{"n_layer": 9, "d_model": 320, "activation": "gelu", "moe_layers": [2, 3, 4, 5, 6, 7, 8], "router_score": "softmax", "normalize_top_k": true, "balance_bias": false, "init_std_router": 0.00913, "lr_router": 0.000926, "batch_tokens": 65536, "train_tokens": 272300000}
Below are experts of layer 3 (counted from 0) of a mixture-of-experts language model. Rows are named router (the router's row for the expert), up (a neuron's input weights, with its number) and show model dimensions 200-239. Each number is 128 + 32 x the weight over its row's rms, rounded and kept within 0 to 255. Numbers have three digits each.
Before each expert's rows: a language model's description of what the expert responds to. This comes from a sample of Wikipedia text that the model never trained on.

# expert 20
What it handles: Mid-word or/ar pieces. Word-internal pieces like or, ar and ic after an opening consonant cluster, such as implor-ing, defor-estation, Westm-or-land, V-ar-ious.
router:095170130099170103157093150164104090159089071108122168148131128087162147121108155141139086193072155202100126125191097121
up0:093141116141150146104155127159111057139155100118139108120190124122064107135074114131105140141171137087039104120056149153
up1:113155084169143104186133120069109160156118130115118164149117144063122173158109161124165171131124153179141122145141092152
up2:095156135148124072099182132106127134119115101134193084148105149102143164110122140141051179152169108110111091139159143148
up3:065129157163147059091100129141074106096148126097149129111109067164193160119092161127119116126176137157097173170091133152
up4:137191142148121190171087133177123081162142088072185122097141142062071137147096151159092161126131144090124089130148114164
up5:161179148141109163085095126105097094123134074093136184108182102091149171146121143179174122085107049108119207125167092116
up6:125163130175199080152087167149063127126113095114144114134145151111150168129153184139158104090102191147156154127076088135
up7:139163092174123062171126157111131187105121134132111160081150030083136200092098116149169117186170135155148083097167134116
up8:129062128100144177068176123154074134114111108158087133167122126172118108125106133078158147120105133128151150153105184122
up9:114125079129096115181084214143125122113116138142107081108160115091042110122090111082137129135074138199147181127136063115
up10:124123116159164108147153145139142047115158111135133162177190149131126141104137134132131120160128146171179097069123119106
up11:141163145103170089172171132161077138161138080124117129143145096139152092142143131164081100130133137157080086095101147115
up12:130150096060116134179115143122106126125111119065139073086130181170120104142149140121155131145120161150172122144169101152
up13:149155133138113187114104179118125137152145096160136152175199057150138105195075100080069154178124122160066116183063068133
up14:051174155110150090186122152153132169060208163135110083127117091165125161128114159098128167136077160114093126129150119094
up15:123094138139147145098137131085164152118122146178147131137137099158105145065120125112099138193150161159054200101187139159
up16:118200180103158140191059105100167122121049152104131113144087172136119072079115111149050167155145149160108097070135130130
up17:156058081094117114144138142153142093160162090120158161122125166083102144149096122107140107144048091110182155171081156094
up18:102096101134128086175178065155060110117132108135191151057159117130180130145164167110071145114105110121094065141070136123
up19:170141143124106128162142162130133128083122103141147163239158079097117132094160201088171175132132119105121071177147124127
up20:077167210131157088171104163083120072133130123095140155111123145131142143062183143042122098130127163107099115121116103010
up21:100159080087177100123115086085166082090200193173154116054113134120145147139100108112124114101075135102060112154132081133
up22:092099121118125141110099154123137173144116076116095110041185105104151146108093135129116186170121157162139101166132131067
up23:169138197051174115142131123160143143187120140030114062142171159148127152135152108135159113174189077132125149132070156127
up24:115096138126140127119152120140127149105068169154098094076132184104134146163183161072113107112024144094139127128118133163
up25:115177087068147111167179112180109110117145080099183149142140120099185090156166152124149104195128135142151149086142126159
up26:152084118150107108130112130102131131127165113116178127073077075121087132126117160122148106169152129181149137144144064178
up27:117130144104187119158092167098122121097160076176131115149153151113118185130077129099133196154089157087059124113115182097
up28:073174118170131102145197119133192108122141107102131098115209102119160147081123105124135137201135175143152157154047104111
up29:144163116131148089157181122135062124135105136134115164140096151089151136097132144186172148134135095111146086113134146065
up30:041120143108176195149112077170114167099101176129165146153129131122114098106162100108163070152130143165115136158103141117
up31:107139135112160110084102150155161078102118145107161158121111137163184104114129134119149115169140063081179120107127094129
up32:152142132097178088160122130171096147107145109177163103170109138144120159105160168101084120159225139135082117134197084144
up33:143149121191154140123139132111133097043111084172112175090103143074114159112146121135104129177143138171118088188158140113
up34:101147110097133121196101154162086152152149133123139110153205217147095137129140127123150071117123153131227137117175104139
up35:109156128112189072159149187194157110146073113086085149110201154155174123146143134106082086142081120143153159101171151155
up36:120155148178130113190123126156171104139181130119136137118145121156139174142121121191142147126111091144119186091170139139
up37:059134112145112114218073094126149099178116112132168144127099181136078096129127124155144084162069131120066127150113126126
up38:078064119108151118141094129143106115174127141123114177211166100084104091135093133158094162159195147105153213206127136093
up39:065173197101115124068077121137152102018147094057118154155136136104094103144099130083115083117183144093176081173153168173
up40:095137173095113135141159131142097077187111098102109115105122183154085149116130163102143109143208075120201152120112166154
up41:084126126148173085210184085087116092112185084113094143163167078122182150130146129092208152159115142091151160131100110132
up42:095133161141178096096086123147122094128164134115056149076131105123136133152102180126134159126139145114060083120143141147
up43:096137116128210107126125105157121125096109039117127163134162131129124111151155092131148122096100091170142111108166151105
up44:144088145135123130101111145102119167125120106142105169130183157153152072099086114125115162131117163163078131137127091146
up45:126189167139128105119117098163115099102124103087167093125113110041127113114160160131145071085111138104140178126157168181
up46:104134152153063126190087149086143127151122158087153102164168131174122108129161124172125081102131087125079120126154157082
up47:138149125160191076157197134109132107105192100185127125164174065096118110103106092165114177124143171134138172144161109173
up48:105103158120112104212131082134163095133120163155106133172124144170162123126151101124159108110069107162082086152182138157
up49:152184132070175117089120130162069058115130102130099102128131144100137138139138204124112057099103193165123102130131076160
up50:173152078123131057118085097117124155170030116148168144158140104037175114178150104096146110104126110161102144097090141049
up51:150091086145152090095085109109150172174121178148129185101124045122093151107131102130152157103130091096129126151123099143
up52:100120104156108135182084149151181150083073118111120143180109185152130080160180142133067111102145135157106121131060151102
up53:123162155138120107158111163117067118122126091170151103124123131082084142110118111143096181094155124074106126210087153115
up54:097142132121153141150113177124114125168074102101128188082145129114175150140176092128100166113086144125116170092182125133
up55:104163175183138166142074173149126126168126123069121113086119128098158094166117198135132147150061169121136110128141148078
up56:109177141122159136135141179154159157176171139078111132166142137112179156180165119144159140112163164113156109105172105139
up57:114138178138112192088107163135136058156053135102115132169190173110163175071091140147148108118172144162104148141131111116
up58:138075127173142103130152100150117095071097044116122255126167161101166066085067076119083134151036096166119098112096127099
up59:189149117165140104141097156192155142118176090078083154131081134157101130183087157192083078125070090129050131086116108103
up60:123128109176107164115141168197172188110109039113143121154119103139153170115142112087125148125129190179130128183177094115
up61:138155109137142152104101220162150176115133070127140104184130110125064083116140116171163147134114180151106165163110085147
up62:084126097105172156141110165161173115107103109101088135142131082132128154153119149175134174180101107199121128105135094117
up63:167147151152187117110118148163108120179072102148135092117119056156104135129156136141186155165129117126157165105139144137

# expert 47
What it handles: Pieces after a capital. Letter pieces right after a capital initial in names and abbreviations, such as E-y-yubov, E-y-es, Jo-hn, plus dashes in score tables.
router:128243119120167141145136156161158147147105064081131168115184139179157136089114178136149108130133116112140097134076158151
up0:113142122121174119109106128115166088172118120106142177102147060139155138143152108115101105198132182139159178122116091168
up1:149104158160160117198114168043163111152106114116120114128180048142150116060122101120151082133128122105197112126125080089
up2:114139150148135101137155144142130118099134143070133109128180198192131120118096085143114139176137136058162127102228152113
up3:089222064113081156112170118170129134138091165107127121104096128165131153204123089189168134146136087137134155126145164124
up4:093179124113110156122141087127132143105073119186142142060113184111105089198074109144123126107085165099100078107117112085
up5:129157179077139177093076156076146121095130138136110132164162158150162117125144178129147106143097080156105132149170166127
up6:111167145146102163157164193163128129147145113170153107120135098103152156094124134174072166135121130153154189098179144122
up7:039121137112157130182158183145197090146113039097159150146174099098107061105178149187080132090103116065099030132125118189
up8:092152130134143171114123177104097170122127144089151129096151179084099128165141141135115168119111096080137173136115157140
up9:149159079155173136144135139161136130086120096101092150138126194072119159122183115127149166140105171131119172153121115099
up10:168144171120141165117062144105143168144123109118126167152093161170113162112126080158131094123145079161115114115206097122
up11:108187137139098149150113106145117178137143113117245100145156177122134170134147200114117115122167152102128120159122102139
up12:090162163092141097083131178173118140149119072129063172147151125171061125140145145117100177079078106107129123105120156134
up13:181116110096158163097143197233128202103129163131163125072148196120142103090130144109134157068130099127133111149117149163
up14:109136153138079140138105183113155072130115101123149132169147124128131123159097103157113052101133046138170113142122154131
up15:121172091041162136164148062146139106111115115103066131109113097107085165144195148129136118158106176115083151100113110087
up16:173152180137169056115131135149105108096137161117120098179117127130118108168095144148173179109079112117167115123086193156
up17:124145115141167152162087138164142130033134156127094098158152150167135128147113160117108173166150169118111121149166123154
up18:124135094102138072150125168151148161153133089092157105173116142119139142088114133134120110153116119099110090072113095149
up19:104172153127152156129160147126129073167163058109059130102140178154120184098149119117140137118134145163147126180115130073
up20:160128135090147131100076161145115131164154100100145152102099116107141118103152093107145105152145103100154182157135114168
up21:149135087107132133110088112156124151157088063067152133114111198136125165171076155185134093170073115162149123148138077184
up22:097135105101197161123180137141075105128123119145093112162145128119170133114117113135180133155120120098133148095117148123
up23:067076151142175126100162180128160128113112140130107143134118136143070151131126122112157171038113170092121078114114156131
up24:126135163201135198180089067124077094090095080103087168143106186182115160104185114166098143148134095134073144118107100135
up25:142134186113184144143123140130104105122147141135197053072130175191137090119124088128122157167149205103158128105060132127
up26:155086099113137173109136146138132093125120148101149091140119107081143157145152116129134164096145055062104110131067116076
up27:057152129161153126163138093146158157171151073125119098151130142131126106137148157167037109111107164154127116182104139099
up28:104081070087140161128078140174115146113121143100114092183131053155123109131164162159123110065124097135129132118100141135
up29:101104138163167133178106100085208098136098117119073161143123192082141127161154130170178102161152116105136143089122123184
up30:065178191153159118148138116154122110160140153130137103136108141113150092125118134113056141167152147130147110109129172113
up31:143179082111154071105100109129137132157159078135148151058109084096132106114162113128153147101163095190096147150186092181
up32:148148097183180128135089141154144136140157072110180134160101170077068069176091157153148110171085183132158124165112131110
up33:124122098126109083135099089215124113191081144117112156163111128075144120079144197161141151200129189152109092094127136115
up34:159109124135235091084130174149132119067145075085131162112126158089121116162061110156159128156191179116114132117097097136
up35:108147089139095113117136173140086129162107151095158142095080166129096162074130135075150152159115138163139133118134146213
up36:154162192144072098134139110175121099179129093081163178086114055156191118115109149141152128097133112154110154113133127079
up37:158159134125166097153129178140094134122082145128124100156192035107084097114101188119159149144163061145164119095192130148
up38:146167126143159132153159120175108132126152131098182176162146138146169142117125130080120143078133068169176140143111156112
up39:152167085119148143128130122105108131149068135115112174080114084111119121146129131130103109161171079126132148163115158107
up40:121092132078104130129078114129079164171118100169160096160150121087139105124101193121161150131129110162102170100133134090
up41:118203123144132132154118116145118084129180048195149105144104087168089124138083154142197103076144176118087102115140136135
up42:202135111160176143167052184148189148146173088069138047164101123143116135153092153133132163154160104124100097115165155087
up43:100175161153126093112076135084109095100144164079108128165142127142157093146184166171072191140137072147113152114071103159
up44:110120148072127088127139156125094129192137116140105232128139118101171072141169122104120144126110094165140101102224169128
up45:140153099166164139108085100081127132170135126125101148115117155140146093108095139086165091137119176112151144111128079120
up46:135181068087139147094120135177113126096119143112123150072133158069132137127147169118167121070134117164152173140147110090
up47:131112120052142087165196150144091132132108160132149168126129132142139157166161170106203140093149042112111115122101155128
up48:182201076139139139117175078099083114165050076145102174055097113146124197135119134158144148128141153094098142155154172187
up49:129134137152188112142192151118081141147130092170121144120171097122137144154092090088171119081122091071108189190151150096
up50:114125141099160065183081090128170109154129125114113143108112088111105122116104141173159140155178074116095143128120152146
up51:144132129143164152111135136155121185083100140157123124136094143158122085136083163098099136099087098149098125146124132069
up52:144115093107127130105086126148095150141113138116115158150142213114118143110123139130114172168105160126131187147079165124
up53:110130178113143108129129130181118210095111141160074125143123082143156056111137140121108070162132123115162180151153141147
up54:115097139118118107086083136123188152165128175120130131127080160110121093153169136120084152133109145106133093157088152113
up55:108118156108121201114091157134130126135075131171133148191112113157223119116162144174101171092084148190059088140137130180
up56:118133170142059148146108201109124176124104137178172141139105126149144170080088166111160111124144105139147101158101116139
up57:127129134092161136103128154139100105139167111111126119105204085149053110107137127117132099117123057169152107158121078167
up58:114122099120183186133121160142145134145125137144115128097045088184168172156098073158111101068090137126140112174135094187
up59:108141243104122136149129134138163161158092128123156105121160138078200130118084185158080092147165132132113121116123122125
up60:128175169099128094115146170062125125076113061104093149073149108154111091112109121141090092132172136134170041131111133162
up61:108103097122101160112136149108101150079077101141140132103146120161142079105085134120144139138120091137100132097038134116
up62:106151102122134183224212138132095084096114103139153101063153127146137113086149160147065118154138141166114100092122159110
up63:075166155132191143104153124110129102148172085163081125146165180108153136138050086152154057112005095096087123133093108041

# expert 27
What it handles: Common words and re-. The prefix re and common verbs and adjectives such as released, died, published, first, new, plus ri after d in drier and drift.
router:099125138172161140155139139163197146076111072123140168167086149140162117119108148136161119176113088167095122172124145144
up0:144181096128159153196164130183160144161082134156096201149099127062138114105121127146189107121057117084149105200115210110
up1:104122120106148158132177093117161165136105100117152140098117128121211132150145174126184168118108071114145125128121109144
up2:091156151090108109155122136132090176086132130125133177105063131122178171121111134208134131186148145084071082167122151142
up3:096158117123110110110077154138167110161159112057128124123066138143107109138103134146129140168123172208174118102149088058
up4:112119133138136126113094090145160135118175129141112096048125192146116113204146154067097163118113115151139055065117121090
up5:113138150095152091150124078109133135079127133197110101167150160142137097106072159190096183176150143137098072134135171141
up6:137116109094160133143118136140111094099113124122175163105093128121170146152134126136166110202113177100186109158135156160
up7:114108132096129190202053152128149093103089130134136099140149111178127169135125146143142123085138107145102155117110130087
up8:140149131104110115104084138146104162167076130110137159166157121111128139129161118152144134150142169198127147147156126108
up9:139137178127097138182068073160127114107131143186101094132165121113116139165165125165127166139146177165089166124131191124
up10:117124121164145108154115156101146090119166136093085139142176105180125113145128139186146088132142152098170119140180143194
up11:135125076140071043157121103107148082185137069117105120162172196114119099089138142162073143136132115109076147117096058126
up12:164122061112148113177119101171090130124105080150203122169132195130140117121176131204129132156150092115140145130122180100
up13:151085166126144154174058041098139104113172074122178147126097133071077099192134075140105100126129147167085128144130134158
up14:135133132145150151100095091149159116200120178155122162062164173080133110121117179143105153081132107075151147179052114083
up15:119072132130128141112168167103143153132140087143147053109072198180061098138092120098140156162125132127109136145178121119
up16:148135172112162114141097130132150127121074085130131141143097136167171111118171183180086130128088126105141139058156091192
up17:098058099145121091153131170160099089115108135124056109110138044109072169043157108122194098155108049113127111122150142127
up18:173130114161101132078094142118137173129127138112084152144132126105110137134084169149180091157116135140146107159106184012
up19:144095158139100153123132152155181125105133096150027198111185140113161115106074126112129145166133100114171133155109096114
up20:109172163142190143074181199177140182158121110138100077137114142104184157132102139075160178146081081089190147118091131179
up21:110104158208114123052062129122151151123159167144131123069171108108140141132159177139139189127118105161138172121150134137
up22:123093121131127099150090148114166155070113082093126087152127140110111153112084127149127142198178139168136142139104154135
up23:074109114122146121188073076110207104140137134156149190079156117116134135128126100088131131079174158103118137145089090145
up24:057128123130123157145098143066097103137163066130097131120120097155151148128122117097129102146097100153058154138134133120
up25:092160087137133160113122137152125148148175117096099137142131169119072174127123138124133169149108106120107135067161124170
up26:098132096130125116185112182158157115136108111089130074150125128129049149198094157141054078178084155092159136113169115139
up27:115150130189093123073091055079122141171049117108118124105137074099165142111128179100117165131092106113075111163120186118
up28:127133077103131113111163169150090117215169094107155100144128142124091092135134146096118155192132168117197155170131177075
up29:105122110146136102174161075192140150132069130104139170163129111132173122134138125125140128119122079069145134134103118136
up30:106162139145117131127170116108149131130075095089154124105056121183123093146181129148134144130147152114155091106210100093
up31:077117183127176086182156138142132142120176139181109041120111167089104148070132150136142114075100167102149181105112144081
up32:125139055149149121160126158193104102150109158101170165172103133131178171137129091137162110159128134166167152075111144195
up33:124053080102155130133088085182149106134099072110109134153170114144159152169148143067091151176141163098134124102120166125
up34:112117148137154158183132167212145144107115156076094127145140121131131140146163117145137133119131081145060114096112115094
up35:054182154130184116185111102147136147123129110137171085118161140134122109048125182123150170192150112100166071179117156138
up36:078070111175157172130150105114128103122125133099101093136169118131078162134120116126152114100193135095132181178160091190
up37:122181119145150095104076119084110133169128164101081088194126111133132052165108185085173182134146092114117097069118137076
up38:116176145061122082034116127098077101151097115076119135080160089153196117131183173079157168177129133078139117151103115131
up39:137110091116111165070101134131134192108157112148186153135127159159147126180133159180088035129112126084112122154079100179
up40:096164151150149102159145194162178160047152137168110155155118117137161159157120082149114086065128139147101162130161155084
up41:141147135119161110208192137151095138139119063164136129189110096148121123117186109093131138180141154118109173181150143139
up42:096129170150122131136144101108148100123143169149071125117150115050165112107130140147127133162140108153178144123140187182
up43:103165101090137119132129115168165102107080094126148110145071127168100120110175123151170148120102065154137123114178148154
up44:109111134187127121131145118132155163123122129118145176156122136118105081177167176135163161100112146154108151150123096188
up45:159151140109089105097064142166158157158150140086159165148136111132121133127130138161177150076110103145189140099105116117
up46:156079144069157116111124116122177078111103138089156158102155122124173087163075106058100116141134091214137146104136105139
up47:137161169134146116138091213165101117129138144105144154191047092116165083071121127111116116145152125142156087165100099102
up48:166127143138150140136147088142096112136144152097178124165091148116133089078163113120107127135167083157102148101102154091
up49:144128161157140183156159119148131107097151127099110130095142107073085156105102134120158131088126106097151123102090129113
up50:203099133169134126162142137171071122163097129180154121108109124112104124075097139132161170141136147150149180139128115203
up51:109116066120100143093149126123138093135126126126169126066145112093182144187091143143210132091150111149132071140076138163
up52:135101061176129184145160164228136145138159128122190062127219140122117156181137055142158078141146093185119108138050090094
up53:103126178092141087141136104137184147088168071093187142117131115129141133150135132130105120158177100138142168126127094090
up54:085190101115156170059199151151185091127094143169132120162087109100104124077150100131197093152076122118151128148152189131
up55:139092195180105095107192127145131151157119088156105134125164158164192054128145180113083104139122110178119050102170180113
up56:151118099136168123153123156184115173133108102135094131084135123140112138127130143128082121137103134126146119205120164142
up57:104126112144115101080146145138146148175164126155133071189103131158126116123176166106091134151149109167105161104146113152
up58:114099083129131172181104156135125093140158151147120174161122119134130146123076141072161138162106167066126123129127176164
up59:110146109165183116062134104118130141190108136127128033078171108169061122145060108134175140120152176115048148090160153175
up60:108118157116115153132135083167116111144196084161101169161163146108057066170177146112143120169148139182166124117131139108
up61:100169100099094085137163054134129106151121130131146132111160140124129129127159163183131134183141125106098171106132157185
up62:116054183135078148102160137111158090102115091157153146072115158098110147127061126190144185131129131118084150129118054136
up63:182134143129124064118108200095088131096113202085139110138179164193160137135095167135159100093099153148090158144168192153

# expert 45
What it handles: Noun suffixes. Noun-forming endings and later word pieces, such as ement, ent, ion, ert, ern, as in Announcement, reminiscent, Concert, concerns.
router:105135074151147148128216130117136079162128137142160169103083133152123102146116174158157154189167141161119149156147119120
up0:121111169110122149129133131156085169064115096122114134145139152090150093124050116152104108149167147073191122104101139127
up1:188134195104142165163157135136121083100094099114095183098151131111080151061115153104107122138114184123140151209227165143
up2:086080042120178089189155137160161083099162137153157107088090059125133138204145124139094129131099131139175118110109114151
up3:134114106160162141138113148135146104165114123145159112110093132145110116085176133121100168144113117067169170167122086132
up4:175137125140126108088113173155062077073168128148150104093126134038142164162113193157171123136117110127091131170128144137
up5:133180156213140079117116105105112127143059115176127213112148099098170155127120159097122185148174094084116150125106119118
up6:100128052139119194123125052145156107152135139206165138153143126159205157147096120183122122151141129102104139126145144121
up7:123093093082144107148175124091152076120102097131155144132130145143177137148109197113094072092138102140175106086128142156
up8:144102069147113114112120177117117127083125116132082150113179143133176141098141174157117211105161142160115201114125141130
up9:108122131111200092140086117145139147117148081138122114183100116099210173117103111083147089088117148150140130094171126095
up10:078124112134138141185124144109175178176099139122175090170147141133096071132130135154194129080132185097136141161112110143
up11:138118181087189082158140058136167147139088085110122156102039102119138113060106112152151110100117177133108109123133075135
up12:167109124089154105141116152113092111133150154141117143141099153154166093155176158126112157144127078176164141136122117138
up13:128094141177165104089173137151140119187145142148128143109057090077135121110097147111138132104089130150118152144145162153
up14:153111137114159145091183111078093144151154108130066217168081110166088144150097126129127202101178164167110163142161131082
up15:088135114158123143159054108148128099198100139095123166129138146150146171129131104126114120137106094153169108098165081047
up16:151119160132162163105136129060204188179069126065114115133156126154170143149110105115211180116131110096105109101174099103
up17:108124060190119163067172095148141116178090121106104112173087100123129108070130137108170192116198114225134132148125136149
up18:124114114146158163088120140190147150138044093123115128085065109175136108135140125186082147117115141098150127175077148147
up19:145161114119128120161117127120110105127074127099116125126144149182064139121106088131108101153090134135129147097158138181
up20:166142086145141178124123142139108140140158134100149124109148108140208118145139232125105175177167090169138185139144096163
up21:125077098140105122134105113123138050089116156131128121149103170137053105123090103064136073108145079126133107134140158108
up22:143146188130121097189134111110135157112107141105158109096121134133093099155128126078179109146150106128136100141130121103
up23:164143112205128122145166134101115119072118155110133171120127143138171048139123161148139142155158109070158069132101186099
up24:094101063146061087115163114146150106099172122096130171155025145137087104141114121132151119154096151168087148064125123112
up25:132131145080106132126133143111167100071153122119099134095104162103141135113121188147162109061050087067121151139090125103
up26:103148123151132155142109131176081095139117166100127120076154102099112127147120153095125127154116127140112135152148073133
up27:108109100135098134146133131061086100119143110136125130128172168120112160158185162111127118084078147116155092138115190139
up28:107144048145145122123117101080114106119104095096139209111095133122176155105067120129115097158100149142115115155172080164
up29:095163104167142100111112156110127096125149076142131133141185141108080103157048128145144158116130191098109106145066130079
up30:114132130124158115120115174102137042097085121122068156135120080147150149105157129150140174084132141088069146136128167179
up31:107110119158140144151145134096151122127153146094155133093075130132180146139132162138118133169148128176129115097158141054
up32:130096106145131107094169115069106113117122139112077160152196165125115097105103114132147113084128104096128170188102130102
up33:156105160116184135109144128113124153150105204123093150125150115101120121153118107093133138160153082104104091136098138102
up34:125124163155175119112112128132112142122142150122128181144182202159131141083140159121133114165079132156092087113158147157
up35:122103147101125154121139161187123137150109199133123111175081195155167073154130161121151132126150123169111077142099125127
up36:168122135100157046125130126215132085101114120135170126130129149094105118168156175106079181179122099125113127093065128131
up37:139158119166148158141178122131128127176105112166104136193177222118076149166137116135132158192127129127074105114162176151
up38:089108090172122160140105146238197135099072171071059108180097157168088122171112131122154132094123173089105107127128068119
up39:122108117146129161168208116147157122139093085174155137160076175143104136098116147110089143160159137071073150101146133144
up40:150098125145111150130163118110136153106110053090137143085125147144074109116095126152133157151106139157072150129130130109
up41:088176068151135132160124060179167126129075178134146106135146165068160076161141143140114167137055094102131184148130090100
up42:143174126102111123147157133066164152168159064138122148047165130155105128133109069111154088090123072149157147086130173108
up43:118091168167117184153079158140188078092138100049127221148124084134155107167126081102133126188154130065124148131142113169
up44:144155107181150100105125087105061113146156121122127190180119174103150060164122112136204185186112091122106137213134182105
up45:184134100132135121151117103079180126178069153151147182182117145164098094082114190137144168077194166068059147102084138107
up46:074165116140146142146114110127067096127144157094108094130140118114072145140083132152190112090106144167084110102117158099
up47:085101111171155170169109134130142153120153124180077106109148152159101130124146135123142170092121131152121133136149087143
up48:107152190102141088123116129126142134147119147093163104095105075131147110161100135123202112125187149107123154125179132188
up49:098048127089128158108156219112118113161151187103139159135096094127133189157040134135159163150136141137155172162135077136
up50:069179146104135122071116161037094109143163169108122145122155117122090026135119138134157119149149109123213110112098146135
up51:120124091106126188090148127161112122181136115179133186063095144153081143149141114118077147142128102130147113161117109102
up52:114150119154138153144161150096104134108146113164203151161085175066136133152155176104145127144113150086197100070094135105
up53:084143153143169136130120120129090101079070098110118127150120120064087073110105124113191124187111181140147086165126108164
up54:166206170120147083143167162154150108104130156139108107102120082149125097086115180146141158163124171108131127166135109118
up55:118160071182124129156172178153104132136063173130153143082178126062127078157058118071116088130128133121108086108111141091
up56:094081121118110140129146148068092112187155174156118060109152166072130189116080107143138136150068121116103076164165100157
up57:151109078094160175106112153113101172102164180189156176086140096184163121135091135189123098157115174168100138095094116167
up58:064138033167161101149169070158165123149164123160127135162157158091133127177119123145178144178106093100127109117142112094
up59:154072126155131150174123145139131058115168130076093128124120114126131139141110137145184157170124123169166119064123155161
up60:097131125113115118140137175128119168128125139142193140103105173118112057165166179152132158131113125112187031107128127113
up61:161139162087129156132195113143087171119144160161159134118077138144104080134114187138122102168134105121138129135062169122
up62:112077103096127127087138162090123131153034066119159160127087152225186133160145120110150169139121106149107122127114160159
up63:087105077150163147108198107144127165099082117147178089094059067121109119107103141116078131132105112132125105140145108119